From a checkpoint of a small mixture-of-experts model trained on Wikipedia: 160 SwiGLU neurons an expert.
Below are experts of layer 6 (counted from 0) of a mixture-of-experts language model. Rows are named router (the router's row for the expert), gate (a neuron's input weights, with its number), up (a neuron's input weights, with its number) and show model dimensions 128-255. Each number is 500 + 25 x the weight over its row's rms, rounded and kept within 0 to 999. Numbers have three digits each.
After each expert's rows: "comes after" lists some tokens at least twice as common just before its tokens as in all text; "mostly gets" lists some tokens that are sent to it at least half of the time. This comes from a sample of Wikipedia text that the model never trained on. Tokens count by the router's weight.

# expert 42
router:481471483482493464470483546462488519451539537487512485479488456505470495510504481510511507482488527508501475492516539491533514501547487517476497491482511510485532510469494497478485517504471508499479506522491527504501510505499521453473519528511480487545521508480521504481524481477529520484481478461534458518523543489522499465531546472512508507471452536495497510498523505507533490473508
gate0:491459458458513518500501512485515502506499472496482450510504463476495515495498522497501492496521535500500532530509506500501478496550496507464515482535482539533501508475520504497497509469462518543480499453501545500485509496501478499500503481491430467506496442500436493524481541489494477502467507454522484523502540500509479506516521488519494492531498441507478473543525496487517507520496
up0:493473454434513520501500502484507499512489476498476431506508461480499517473499526488503459496528608485517527548521503498490500496552494504487507481521491543548509506472526501489490509449463505517488499481490535488487505500476477505509500487480435480516507435503463496519477546493514477506483516477523484518502540500516470507519517500532499507536518439516466492540514490489529535502489
gate1:536479532485462460514461529491499470519494569502497498496490503478528558506436502510499437490502506500524489490472521502519510450504499461459498533505496512472504502486482522500496482493492470433509500500504517489512525502490484469453539504516498504441536444509478501500506481469485528496488494486473528516505510504508501500499527497498522499503492509499520553443526440468500511482496
up1:524506514488493453507485483487466497489498575497504499493494508519514515499472499502521459464537476547516422513498548491514502487490483516490467549522485545496520482486502499524498497479473461470498499502540510501495496499524498478459508526500437500457566452513502501503496485453500507457473495494499524500484465477504481505497533501509525500495518532515480513463516446483504537459505
comes after: " the", " The", " United", "The", "'s", " National"
mostly gets: " University", " government", " Minister", " President", " Award", " Assembly"

# expert 38
router:485496503461586445517486538468513496476551521541483455532484517463517493474513505482513512497501489522508510506517536500505473518510498534470464509489526491508511516475480481502495541480476512518472512505485514525488531516508521520498532486502450467504517479487491501491515473471511497472489485488515502509494496519513507483496535516486477517461501487514496521471486511475518475477463
gate0:501528475493473505502469531500501477498510458465506510511499453487480523496532539506508474495495528487509477500558489538506459500483501516504529490514498512510421491503494498524509485495499469524528504494523489479488500527449463453503477501483510538502499485500522505487531467542500495554504467507496459512516503572520506493511521514500499447552521590481478491530519457513533504539459
up0:485529502460498495501554458492455490490504516498496512519486513473447475499494500475480450522463590498535520574539494483459499510494524571530536494510516495475492507490518534492512495492481491509482496441536500486506517461469507498524450524520501502503563484528502516524477538501522496446512479486456529469509499515489494506519467493518534430481504524486484480504465498478493492500441
gate1:473508505525502466482516473530458508518509503482502500461506505506549486503500522513485499500489518496471514470524494508546514475501501511462476488529521428523514493495513483514508490515504461500521525500494494493505450493505461548474476503535483552498444495531498503469518467519481427472516550529549557527482481441520530501498489494482499483478474489488500499502487507508524500488556
up1:470537500499495545459469428533455479498537470526499496456490516535573448503455438526521501544480495562500508456528538502546480490497532487515494463510515446508498491504473514511509503490493501515485528524513485506489500520457522497489503490488480448458521501521514499484524479468482515500496474498537491485502502506524500501535495516497523493499505509532499447494497494492545510507487
comes after: ",", ".", " It", " which", " it", " He"
mostly gets: " is", " was", " also", " are", " were", " had"

# expert 57
router:529504483504514456475497501467488507452513504536541467496480490448475535482488481514511502498502508501493463518459514509527510523515534535515479428496508484490519483486500502495477541516483514546489510517509532497513512493491513479524497526519500455534518524516480493449495530492532489504478486498494494488480492525541487520528504492484514487480464528484476520492509478491514512479510
gate0:501462500519518464520498475539456506536497516529530479497509517466550533498494497521501527537500507473495496500500485513507541530495517537489478486487516503454490497467483499510536486494481498506503464531513516447497461500492556489501486514494504513516480503466524494495505507453489528543489499500492521504504487529495448519502492492480517513457507499473429477519503510518507566492516
up0:522520503493533479484477487479514480485488471479471502531479466482490485489513497499543490498480628507482495504479467490478481503459471508500478496486461503502501456499495506499486517466546510500460520456517537545499505531530473510469507523473512492503486501491500475507500531484540471493505505527500470496533531502485506477499470519515518510550485410551548460490500499462471501520500
gate1:499493511489532503493507493488499470496495500487549474479496465495526503504533530520516450495497481513454512468501500494511503483524515508446507455489547497506502471527490466497549533542488481504488500510478520496481519499506484511541508500553495499471456474532422521517488499566510470508528491473502508513477547501504470487508488474500490477472503511499507478507556494511525448409480
up1:500506506481537480496505500502499506436500500498550456490478475470491506503534486532473501522492443611445492498483469507488496500521530493508492478519505495515503508510489490501554535513447468499514487491489515500485519533523468499561501539523518501484477468545423503494478510513546514529476497443448492495486500507483500469522473469499495473503497513500491490552527455508502501430460
comes after: " |", "-", ",", ".", ":", " of"
mostly gets: " In", " E", " Al", " M", " O", " Mar"

# expert 8
router:495495501482515439484483526451529529491538478494563488493448489465469556556481482484478513519481477526510481484522523482508487539523530509501488432488521491477469520473522521499493516512485494534513500511499539539523503503507526521465518518497510498494521480509465516506532511475504502514458504521506478513507519519511462475481495509476511497480483473514499505521509509504494480485499
gate0:496493490530442456500486500484531517483489482485503478462486463453484501442489487499524464494521515539510522527501519493507501529487508516489506377467503501510491489523492500465531545535499499493517492500494510506502541538541463510474502510472502503462499512507504571504469505450489532513472494509510572490495515496485490509496481479448500497505492518466516497478500495486466499518531
up0:500520500505439496505466463496499498499505498483531460499510458506519491443500467500526460473550624501561530494508542446487496495512467502478521441475504514514496493504501495470512523498509484520521472502486503502452559498497446511465501503541531508498500474500490510510490486499503510517474500504467505496515519500525480554482470458460491494470516528452489475499497475494482509513553
gate1:499479473502500447475500467515495482534543510470553500454507498460500498537522504507505549495464501503483492496498489506503504471542508458469460494459535491514488498461525503502503511494500485497475524499510503490550486492510513501497492484466450527500465494530497501487495500506452499460487514516500544467463533516484494488514511459514507481511490498504482484551521499489487526502476
up1:520499521517494551528504515495486512469449482527468513533481502525497488478487501486482462499517493599530504514510511495486487501508499539538528502512449504494512446533459467482489466504504500475525500510461494459464512508470511469480511484534518497501538543490502487530498511510559495514510485515474505519529502495523524492478486521503540518500509517519485506477483497508536482512519
comes after: " the", " a", " his", "'s", " of", " for"
mostly gets: " his", " first", " their", " its", " new", " second"

# expert 7
router:505479512512508426481496512465488471468558487521516473517465469463479518495488488486492520504525499475494494508504516508502502528508473503501508469484522470489509511470482507488492527526426505513493478575503529512476498509470555446532514523480488463529521518462501465478504518511517475533490480480537445501494489474542516459503517495488528494455495481507489533523545501517520491494495
gate0:523499515505529500536481470502536503488511552511499541512527494507465513439487528507478551494506491490466460507501497545508486499521509518460508515505498512469533471500487501494517491488448545487549495554471529512550504506504532519500478496500461495501491475458496474515542492502500523505496493542496546500509502512487502455509501534496510480506509544503480450512509511518533505556501
up0:468480505464572499522481503463550493523487549494493492482518544512499469493497457456507492498516622491520470500500505500525467493492467497473538527498513501505516474481467509463514498508507503499516503461510498508463502512464514490512546494494498499507451496496490492520505499503513496469507494489470460533496480504502508500480541510486469503512495523515543428499474488468525442535478
gate1:502480509488534510552482490503496480506499481477467507497497518494541484469487488498504529458493459492520491498511457508558501485505443500500506547499490456480541524458501501475500541488491493509510506540507480496491523517458502510528538523505505518478516506482518481469526547480449490519529499489558484488466495528514543512543504524518485505504486508498451489529500488494489520524546
up1:499465494497537522562458492494499510518513491501460506490547525492526459472483497499550529465496478612521484463481438529532483447504466500505497537503483448493534504505517526510503530484478518502491513510525494544496486502487502500498557544499486525402510498475506482492512537500447480496521492490523511503443518530525516499520489517480498512500488509490436490505492486510472531491513
comes after: " B", " R", " H", " W", " D", " L"
mostly gets: " Black", " North", " How", " Rock", " Wood", " South"

# expert 11
router:510468522455522467507505493493497513482546537506530448481472478461507502538491524501488503518478487501500467514485516510510472528546503523498482461531521490516468501526477499498529534530451517507498500550483499498500554500499547517490477501482490470547510510496534512481532486481504503502512481475503486489496465461549488466510510478479468498502483505484496521511493501487512493507517
gate0:535472498451500494507490529502482522498472502521490526533505493491527465490481499480510487456550565476512443512515567545540513493545502515495520482494498508513472514529527518492471516481488470504488482483511558490500507548516514479516495497480515462469476490517510499503501508508482483555520480512500515492521482482476540532509527503493508487444492500491500477485505483491500483509494
up0:521500512481509514475513491453493537508487495498510532450500477514524504546500486475443501492524622555465510497486478501521488505512490502520470446483553479449508496534433500528467489500520508478519463511533513486520465485498495502489513492537497505532500551481488448498504479481534486490495499530483505483499507448509500503448524515519582491514505482537501489506478488501520539496514
gate1:499432504501495487474487504502490502515498506506483515453502517501551507514427446499562491502488515507555483463487498498479514493482510503464438490486517516497454497503446518508475526506480498522455495455502512471521526533497518527508494493502497498461512500495500511446490480505529493526532486497520471442494446499520551506485455498506442489543518514477486496509496536496524497483501
up1:512382492496485462492492518537478517496467515486482537462498511479501524474498468494526512500511487588512485455468454510501520484494499518497486451485501498479521505484501521538502490493508493501527521502483502460472500479419500453527487454514497523509498501491525489491499501515511491517523493495468475467503450503482501500463474531543493493545503485486491521487513495479509477499493
comes after: " |", ".", ";", ":", ",", "3"
mostly gets: " −", " .", " +", "′", "−", "°"

# expert 2
router:495489477476510469517513492476517472513557501563496448482485466486496545480481491482521529519507518520488512505528507513516485510545497514474471448512549458503509508480504513476506506484469513522483499525481534517516497521531554460492493487488481457518519476471503476472506520513503496467486509538490508491492525471520511500501494479475494502459477519503491532498538469481508487501475
gate0:504535561489481491482539481493499529510484486497488509481507495523500521496500470528478492497498528494519513507474519488504492518541500481511505535507516459532497493562514474458499474528482559486496484506503487503483448479520523466505489506501414526492534460486494537506500457537500481522487446519513502467505475497468513496502469481501474499492541495506501469501465489519508484495494
up0:505535531512492503507508503442500522517507512485491501501516488512498545505492504509469460503498569497500506493477509488500485559519499500542487500521544486526522496580536482458495477523478540506496500493494474516467462481514521465549459497519438506513536497498488510509491475532499491498529448511527509481528466463497509478498491474499495510502504479501500500537479463523521513495486
gate1:521469473471502479512536511503529502467503463483494498500496456456491513476493491500517524469472468525496520499500514537505466507494510519501413520481530496524501500528521497506523455519522497477469466525489470534493512535493505490492519488462471447496483549506502500525541502521509494456518478513488505526491532512503500436526494463473521495504456502514488515538498500499533490465494
up1:510497464475507474507511507511538492458487437447493495495504470456503524467498515470507537477496443630486534494485467515490491507503520509515422514497542503532511470506508471503523462513501491465482458498486479509476489517489509456486499498481475447505502547497477505517536496555499470469503493503499498511498569530472500472510496501458484498518481473517496498560498522510496456495473
comes after: " I", " \"", ",", " H", ".", " Y"
mostly gets: " un", " After", " did", " where", " However", " if"

# expert 25
router:523488516447489476495446472465500496472546522522511475498485486471466521470471494505503533477482511505498489507492505538482519514526478551487475427493514540497502527485510474513470533512484486504478500510530530486479518484538508508452503540493493481504512521485499481477515472473531487503472489520493478500495533468514505471467513486473516526468482487466488536497483505463501492440521
gate0:511502522474498538509487488471517517509497442488537513544488484515480516549485495482515483505481542459504499509500480479503503478549532528503486545457485503504463480476477473500563477499442512485473505493517471481491505514518487459506532477496500500498538497498525465505480507499489505504454475501581495517480455503522500485500515503552502522506495527499509483541510497458525495440522
up0:493504523495491538505502471462498524514492498493540503519495490525484502512499501458516496501499643476498508503501482495519521468530550528509490508470481501508469483499496493495535490535440526492494509525509482486483509532517500496521510485507516498498545485485557438511480500499496500517464498486572475531480468506518496425496506497519521502502500503502511491525507484484545487450502
gate1:558479492461510497527499505457482482476500504499503522509487480512521508462499461505444500538519499499506463526500484486465503474525463487462474450505504515479503495472462563514532497473519494502496505482538497484492474497497504511515533418487481505533520499511451498505498487477489502487489527495502511496502485500444502499489551473499500492508501473499487498517477526507486536510550
up1:504452502500485526500481550466536458562506500498439512545524513536493484492496492453503511497540493611485501488493504500496471499528500494454511509500481502509503505467472522482528523508498506500521495520512499507497524517539523488511496521494505502478502447518494505537483510493544496529483484496516485486477500513476508491493458476498506506535477523463498499468448517496500517502604
comes after: " the", " a", " and", " The", " an", " to"
mostly gets: "ap", " p", " ex", " ch", " per", " rec"

# expert 21
router:477492529488484484475506505472480516475506522525516473495499450446531516540476504490515514501474503502488454493542508487502492534512472470480484506490512502527504488495520514492475520518465498525511497524473537520480501525471539452470508544525493468526518476496518485475519499490521517481471511514518497536521500512497490490487518524495523511463475497520492511494512509470518447480498
gate0:530508511479501509521493484500513492534499528535519477496499535477502506508481484495553474504494492493504487509589529468479537495465495486466462506493517508499562471487481511484525500500513457543502499511494502468504487501477501499490491470480511496498574508493488495497538478505526492463480501503553526537470505499428489514473483516490503544503468497548525457487503514505502458497542
up0:483527508508518510536493476424516547480462461512480501530512583476534493504484470494544516498514547478460521505500507489496495460502497520443522497499513472515478489501504510452511494492521514479489545495485486495495489493500506509476500480500507524564542498548502516503528514542483521510549508457547503514508504498506459489527485493456501532501457511509505472519529540489517535495514
gate1:508460486493484497511470517514496497541501513508499499503433485465559431491509503487498498489507503467498460477506524514489522496471478533510492516497505505461505532491561510521489528494481481544504500490484506467486527516512501487520522445508480482480512492492487507495472506500509537493510501481518474490514499505505555497538479500496549506502528464471474498513499504532495500555534
up1:494514518490529494502496474443500507494520518511503501494549494515434524498511486508503475500501480594559572509538494518478477507525488485500474505506485501528485488524461512547502450511495547497506500503482504568503461488517528471478472524495510511488517500483529478584514499498507512502485470512476504534511531490522472496512491524522497496542444512501507496480527466493519513471500
comes after: " (", " \"", ".\n\n", "\n\n", "==", " =\n\n"
mostly gets: " G", " N", " Y", "F", "-S", "V"

# expert 43
router:477515530473521442504492555494495508482565506535517469499488469480484529547494453502547520496465505494527467531490499483508507506563481511533499471503531487496491508474547507464486527513480508500499506506485543491502501485476534474481493508517462484528520504495512486487501505520531494469477490507524483534458458445509471489526540480475497465467515490484470540502542502522518478444504
gate0:499565517462504542498500497476497499503506514500488526450503504519544512476464500545501498502511503498497493552483559508556501427455476500495509553478541501483501485506523464497558478502541510508513492521515537501489551516502500471555473554490475513510492512501498491510503490500486519497498462519494504500442508476473509518540478496504502493478485523532496473504494470524479523475489
up0:499596510470518529502494495494485506490502511515502545469503499520534506468440503544502486492514577475496501536500545508544537456494459535500513540501530501485501502515538474499566494501526507514500494523518532514508555512498489486546478515472475509506504498463491478513492489508489544500499495497499532494446502474460531550520481493514505500455478525501488487511493477522485531490503
gate1:502501539519504523497521496501487567480456516501477489499452541484518509482474467504496457520467472511497501465471501484581491492556495472485527500477489494521512493529499508524524516499525562495501523502510491474479487497464511503508464494513513487496479483496499473524543516505499529480482521501548501494463488514517475490510530508454470502528482482458456519517503485493510491485562
up1:516496500541501509500498482500501501508476504476482497488525534506503523501470455499519517518461493653506509454501503509517495501519467469504523504496447493536517507489482506496511501505544553531547569489519520453501475518504494497522445542502484508479515481512502501472517501548478498477512501500550499511512433515501496520499505504458474507504458490498472536535546501489492489461542
comes after: " a", " the", " to", " his", "'s", " st"
mostly gets: " form", " lead", " work", " band", " show", " program"

# expert 58
router:516491501512529482456519533484498501464526481488507492504493482453458535511488505494559503505546485496468463455509543499496513525498493534470497473527507491528485526479509506483456549503483515504476484529497548514505521515501517504496542534489501477548554495514509517482524516482534505487465441519547503492500491491508454471484490508457487526465457501484483536487529474505534474501502
gate0:492527472520494550525511599541463506508471523506512482506503495455505511505498526560503501505500500498493450500545472500537545499506442506500534516552504494525500499465501489509505478509473523521501513461555495480532477501539521462467496491491540516477531501489513488513502521488493470497514493502504481506503507488469494488512505499506446504487520463498542512479494494509491457468499
up0:504539463507489545548517580540476503530477534509520475501504506468497501493506535544509490488503564500485475497550486504541556501508420509496514523537502501528498494453499482519492477510484516531488523481547488482518462513538531496446518490478544517482539508461497478498497529498487468492530497504498491506507502483465488499530498483502462504491512469480527523479492488509485466485487
gate1:484501535497481501490496476492501524487552499508498524529499518538512518498500514497549475497501493487511493490505539509467528518502496526477503484412498449515498548505502549512495521498501469486496473498508490504463481470507511527491498504517469495498477502485474499483497483478524544499527500539523501500499488494481447536492503501516505502491468480497521498475459532494497484497501
up1:512520500524497473544495510501500506494445482497501519482490507491520485499517460501481510518507516571495504515505486511500478491532514501531496491584498526477518450511518455487520529508508527552470534498480498505502533523497480485500520502490505510515534496509542491513499493517509439482485500458481501466530515513498544475504500515489502506519523503480497496545519495494478519516530
comes after: " |\n", ")", "%", "4", "6", "5"
mostly gets: "|", " |\n", "|---|---|---|---", "|---|---|---|---|\n", "|---|---|---|\n", "|---|---|---|---|---|\n"

# expert 49
router:517496508463519498482497491473499506488532500497533482500485476449449489496483479505506518504495488510477470531506501483553519535537502513493472479510523466506485496511486545480499485528472489514527504503495511490487497518477534478501493530463473438553530501492498486464519548487536503510513495514469505523512544515554486462483537492507496487465492505515502533498527505483531491482521
gate0:462506497455453507499481485479504496492487545481472504499508485486493497555507497499496473488467503506524512511494497500493502500505503505548554447478477460504484500529500563522489500497507518494522507505494475537498494474514457493478479514438529512478500498522511483538489487510461495529495492501492434489478474490494503486482496524527473529485498496505499502501462513459544499533532
up0:478465489498492476500502505484506507565476517500511501492500474488472500548495473473465509482498604496498503481450527550498438543494490505541547503466498512499508513550507527511519424494503505492518461498559437508501502497513470516499500516501506512503526472490499528485497433527502471506497497526502486544497456530505513496512505492506481489502476517512493470464484569491503480566499
gate1:548502526458481492456488514464530500507486522505487465508481499506500505503521521481524538510506521485484510475489500492526549489507438506486522515532517466515529542541505556528504526499507489513485500483501470513569483500500500491494437489470522495503480488503463496502506512488433536465561528502463576497502521532490491488490519505506480500478455501505534554469495510504518496476484
up1:568546477478505499499515485498517506500456481491470497476488487507497513498484487492499503513501519554454541500484530456473499456512497510502463462501532489508439503504516511501513498519458500513445446501486544489574493439520489473492433492468529467518524508481502493526526513548497466470528500521491523537516514551449500479499490518520486500486496506541565512480505528490515498502504
comes after: "1", "0", "9", "2", "8", "7"
mostly gets: "ic", ",", "),", "\",", ",\"", ".,"

# expert 36
router:470493539450526457481487540487527516505544495507513470491469494475470546518463499498497549472503504477509470487492529506537514547508499496484486436504509466486484507484472518520453527474457503546507510505480535522529510510511518478490518483505514502528527460485509469509513490479525479502497473504506475500521507494517507440465514501491540477494457508487502530501502484516533491494519
gate0:497488500500482508474524504510500543561527489470497520510516499497526513480477498495530495525456533496518478548518491454550505442552519502500516500535523406493496510456535448539464502498496466520471492507490506501503500547509488494476497504478481504467501500498477491497448483500460493462471456502526491462523461493496511491500499508504522502505522469500482521499505499483490523491487
up0:501482486503489519484520493499491518556519483438490535503526513504544509474463500506524490515488614476511491556501488454526505461523516507500515504516523425490499507486504431542492503467499469526456506504500502503479518553512489506462499497478487498456498518473498490500464493473469493451467447490535493455518454478481513490522499492518522486523500492497498527509545498500489525478481
gate1:454505502499442456483491504515510461509497497560510487505455508498478502512478513501528515501485454498521446462497470526477490505491530497496479522498528530488476527499469493499494483500496472522519500490512520489490497493501483537514522554501503513463538498483439513509541504499578506501507514495518507481512487500508483499515479501491505484505535489492509501526522518515509501533523
up1:526486453460503513500473462520498501515423500501476515460522529546516499512505483504502515489493515616525548571503515510462519475502504522507470481500504499452511480498506507497523504498504470494492459525515503509464493511492500505486515501513485531486481497483511526434500508489510484512556508497473469493461514503548531498472505503514497482517508458508478487508442478481502446483499
comes after: " of", " in", ".", " to", " for", " on"
mostly gets: " the", " The", " its", "The", " their", " his"

# expert 37
router:479495495517492469492521530493487450449515510535516470507481514476472543537483489484498538481489519535482479513513516465524479516496488512502457444490492470477473511513542496531465550520474501514481513518496516488518524499474502492480542481505498457516524509496510499477519478496525516516501483531520466507510516518535509491493510528491499507483500523509467520481502515502532427495500
gate0:539528475506521498468493511500516503534481501492533503508499488483483535447485557504501532524498502510529466511490497487482507539500542489476478496457517461507506466494497522492509552543525496498450490496503486470500441520496471466527556501464517495509534527463506497475505515506482510508488452440442509518504476511460546514488452510528487583497568489499494505578490502495519478506501
up0:499500464503507497531482563538503494550486478529507494488503478463515508485498513496559517466511585494490503496558454533508508519508514508482500511503463453513499491488506561509506521527521505482500500511520475487436459546567495465496524509489476488484500525474499483521499527487507469494558463516512486524511483542511539503496479504549531498510535520498476499520514501505523522524439
gate1:506470498497476472492505496504491478510498476498521507489462525540537500454500490506511478518530478468510532450481499505521502528445455505500502500485492522502519479522472533522519515480500506466478447507453505538505446495505500521497500509500485464494498500537511473448518492492500514464483488500511437476480527539500462494524467508515487499484514501507455550501564455490495466505471
up1:525501493502479521497438550496495507463504507514473501504476487509508493483514495520499488496503495580493545441497458500501473499435497507498501492502504523493514507491490522462529492497495494498497500495477470531466439464538503504495520492493482504522496523530516480489486469504483515495450486527502486512498594502527510485507456483488497455498507501533450496508495483514492490475501
comes after: " ", "2", "0", "–", "9", " ("
mostly gets: " million", "0", "illion", " Chart", "2", "mark"

# expert 23
router:485485511475510457523465485454493476464529511531509456511468496465463554511475517479478499499512500497487460518529527476513493507507522491494533522498542459559502498478502482480459507498483507538494455500488508500487501538464488484517533503479492501524528533523476487450495491517538507503498486467538503527508503479556469526484475484475486520475482483469478519512476501450500508445497
gate0:473521471530549504495499458501509492459566471501500538501495500533500515522499503520526548506536564490483505501517508509536530495478514478498558494501491483463494500497486518492498501478501495529486491511504527530466463566525423543554494510505555503489496480523519494534521503514514514466510505495500502512511522494518480504464500491553482501554497501486520499499457502500516498413491
up0:455524477500512504507502515509465509482550493502505553454495571502480515520505522444503503506506595489484506577500517503550510498501441515497496500499505527506515493495488481497494493612517498496538503507502500504484506530524510445507471499501499510509524500498500457536508550504504513500533497508513509497530537506509561493474522478494500510502495501514476569504481507486512494483474
gate1:518514525499520507505510508471512495531451497506506470478474488497477507519509474466496488522501475499501531540491534524487479517464479486482508506514505518504522504573478540536505489493508499500511484478533520521504505554482488515494510517492516497492513469497466501520445511552524545486523522483476507503531442476529500462500488500481507471466505506494491496522492557498492504532463
up1:533476525489527538489542477496511498522493468498520480547521503523461531500504474532488488470430497567502510516466518500495515479482499487519505493543485475496525516525531501531457482507489523483502498462550485490500507485466525500486542512507490494503502446507431417505435516497475463484495447499518559481478501449472516495496513499548519455481540478499473513532487498469499505508453
comes after: " as", " is", ",", " was", "ed", " to"
mostly gets: " a", " with", " including", " became", " include", " by"

# expert 50
router:534475488473535489451487529477511496461537546512528497502510493453499504480492490482487506517493475475508443496495527481515481540544511515506509478523535481478481493501486502536500526521510540531485492527512499530488495482497505511467515538516508444509542511499498493452535487507520526457516469490483487539503490492546459465486562501475514547481476515488476509506509516492470457468518
gate0:478527482539463475522505542496499532492524508489483511518515546499494499515486512495489493514512465510528454503491510483502467493502499449490508505514514503502495512521479534501512468536453497521502495497510478495510518482543498485480544523490492486555500446494491518503531491501536512531540456511476511527485498474489501481501506485480496480509464493507489477497519498474500488513486
up0:529488514449502517487488457498500460525487493502507501499491479486509489490530491482491493496495593495453512499508500541502528525517501541507485492496511498468509467493506474508470498464535498506516523517493511498494519573489505526517443532496519493481479559494520494481445557491464499491465547505532466488524500497498504546509496502513533531494550537481482539514475486516510511488519
gate1:518524518506502491476482491492536438498464513530496491477486473507496513492535496506517461516497471487464497572504484503505543501498451521522498507501587502495480441486474539512512529461504500442494482511523529485494485495494523497533500501456523519552526493514497506501519492500540506498496507532533471479472536506526519458493495476484480538544490545514479479487507483493499483490505
up1:500474497445498540487498530491511535489498484482442507441524507505499520505490486512529507510527471579490493520485554536501525450526499533495487494510505498501498470526496524507500501501496503497491453499507459471495537471487500542496499505516501548500515455512522500522518511470467527495505474558507474501490500508477493503460506506504510498487573500496476467523518473468496504504507
comes after: " |", "|", ",", " in", ":", ";"
mostly gets: "ri", " ac", "ou", " ", "ac", "oci"

# expert 56
router:503510527485505482498485521457499484471526489496531485512476482459509538519497515490498539485513518503507459487540524508517466539525522534507468503489529522510481533456539510493473488519439477532464501496471519505487516498479556514512519527513464446528532515511485465498523494498544528480485486526496460518489491468515476480480522480501487472464459500514491552526510463480482492471463
gate0:500460459504505517493520488521493530505479468500479531478479499528475490538461500466469495553496515504498500507507494500522461495504479468491547481516503497497484469512505532443504528494453548511493517464507501476492493499485494539514506488527501487551539496519514447498504497518503507493528501504556515489492555436518485548475504483504467477462459515486516487493524431500497540503501
up0:490454456502503512492505507503489528497499464493474527509500497499474485516486496472477507547491603490500507505500504496511456482502483468467568469499495485485497472508510538418504522496479532521500541477502503485483483500501494538516502495539503490520525496495486464517501496503521500474501480503584502487498569467528492546442508496503496474460490509472521505493508462501500551532502
gate1:513527466431543505521498492524511484502450503516510501506501460499497517494509507472528522518482500481468496518499509482505498499510527493505416498471486529516502542507504472486531478527469481468487507544463537499488515504538479494502520505446478496486555521499504500485456492523501533481519536479515489484474510500509445497506470513522516499490495548502500516560490537468490536505463
up1:521496466438522507501496498504499470514495489531524508506500495520471514479499454487512560524502507508485487496509504486512501492515533537468432503490504504499467545531499498458520472496480495466499523553483522512514497522524501507466528503442513504500555506489505501494463490537492516483555536503516495502504511526489463484531489495494534483467492542515499511534499512496498516520462
comes after: "\n", ")\n", ".\n", "==\n", " |\n", " career"
mostly gets: ")\n", "\n", ".\n", "==\n", "===\n", "==\n\n"

# expert 60
router:503505543483504489470510545511481493467531461509518434495497488475496505547504484467548503474502493537505456507494485556495527522524506557509500461503522494506515495500528495516500511509482514505507507565474543536529507538474538479502493526468512461541524532480462487483496515500525505497502500501495464511506519505522502492512495494475504523478463502475469528501535490510513458486487
gate0:542489479513511504512482522541498490501501516522512553459486500505478456502507499528537497513496511504467501469500544539473470492505496492501521469479514417470506466529495393479469495501493501506497473473526478493459500552491511500478513487478484486496513448501533487527508491498516485490527505416499467444518471537477486509532502491504501484507521472459506538529523502475501485558508
up0:551482465506498510494498541498480490495519505488511576498453521527478469483508508548505494519502562494492486487497543515468474522503485510498528501477497449500479488531475433497497511505480521505510492506512500542471508546500504519500533486519507507497523474475513494517525489519527470549534511438476461436522457565482483509541506499506533477531519495478507521524547500489508500554551
gate1:509503529499505494524478504505499517511501505487506528494517492496436497470479487467504478483501502524501506530498451488524480503496533505473468498522454520535464474533524483502511504501488528502521477503520511459499478505471515522506493524469449456439491540494507457487482478485520500491476466555499434497494504493512488483501519519458481487502504475453527496461493490464481456488506
up1:491502501507473534505477466547488492514512520510501535489516531485429501457495484463558495549503494562504499525484458498514529506517530535501476516547512486483492531502524496476498523500486475528554498485501490461520482507490520489482501482513469508460499539511521499489469483496500524521494446525471470494498545462489485494542541509455502468461488495519496428530489451460510502537534
comes after: " ", "1", "2", "3", "4", "5"
mostly gets: " nine", " five", "3", " seven", "5", "4"

# expert 45
router:482506533515518486482489544485520466479518524523540496450488513485525556517474504516518495539510496516483443524480533502529504531503487489439468470480535488502490476490502520523454527501486521550518505504511534506531515533460493488486494519501505453522513495472503488459523535455542482486503522545524472515463518490535487511458517512456497491456466521485460484504499494508521443493469
gate0:475510546432493491475499497520514511515522516532518499487507514549520532524523493531503511492524534494501499495505499507510509492483457491475504488491482501501479505512465493465520508493464521530520498471461418512499504486495498574499486472490504501509470510532513479499500485506496560547477459542508528525477549485516543456498501531527491493502471468494489491499485506517498552515510
up0:484495537457496480488500520523509495541529490528513513493499536528542499547513481488476520478538603488503496492510500488507483486498457517496508495497481496499475482502474490498518534494454524533543489485473436503507526501497514550478481503489507507507444489493497476466513503527473570563494474508504507537502538456515545476503484552545498501525499472502499479500477507533502556506507
gate1:516492535433457429488470497508497501507521514446531480514484500500516548446526512482531459500503495489500510509536527500512487474483530510483514553506477524502485499515527467489452506522456408441474460483497497496496526512513495515509498520468538496442457526521509466494507495475543464532486480509527477439511520473518513498510516497460489475512506434471499459496511497486535469517514
up1:478500452519538528500514508502535509534493493503498499468510471499494456529496474522505502502528526633531496499493478516506498532498512501486521420554493463492499476496525471536499498490494560514532503488467485515493492472533504460500498466526530488496514462459480535469470472492499502500502469468509514505483549509498499487452498533524515493512507550470510494492522503538484495500496
comes after: ".\n\n", "\n\n", "-", " |\n\n", "==", ")\n\n"
mostly gets: " b", "===", " |\n\n", " =\n\n", "==", ")\n\n"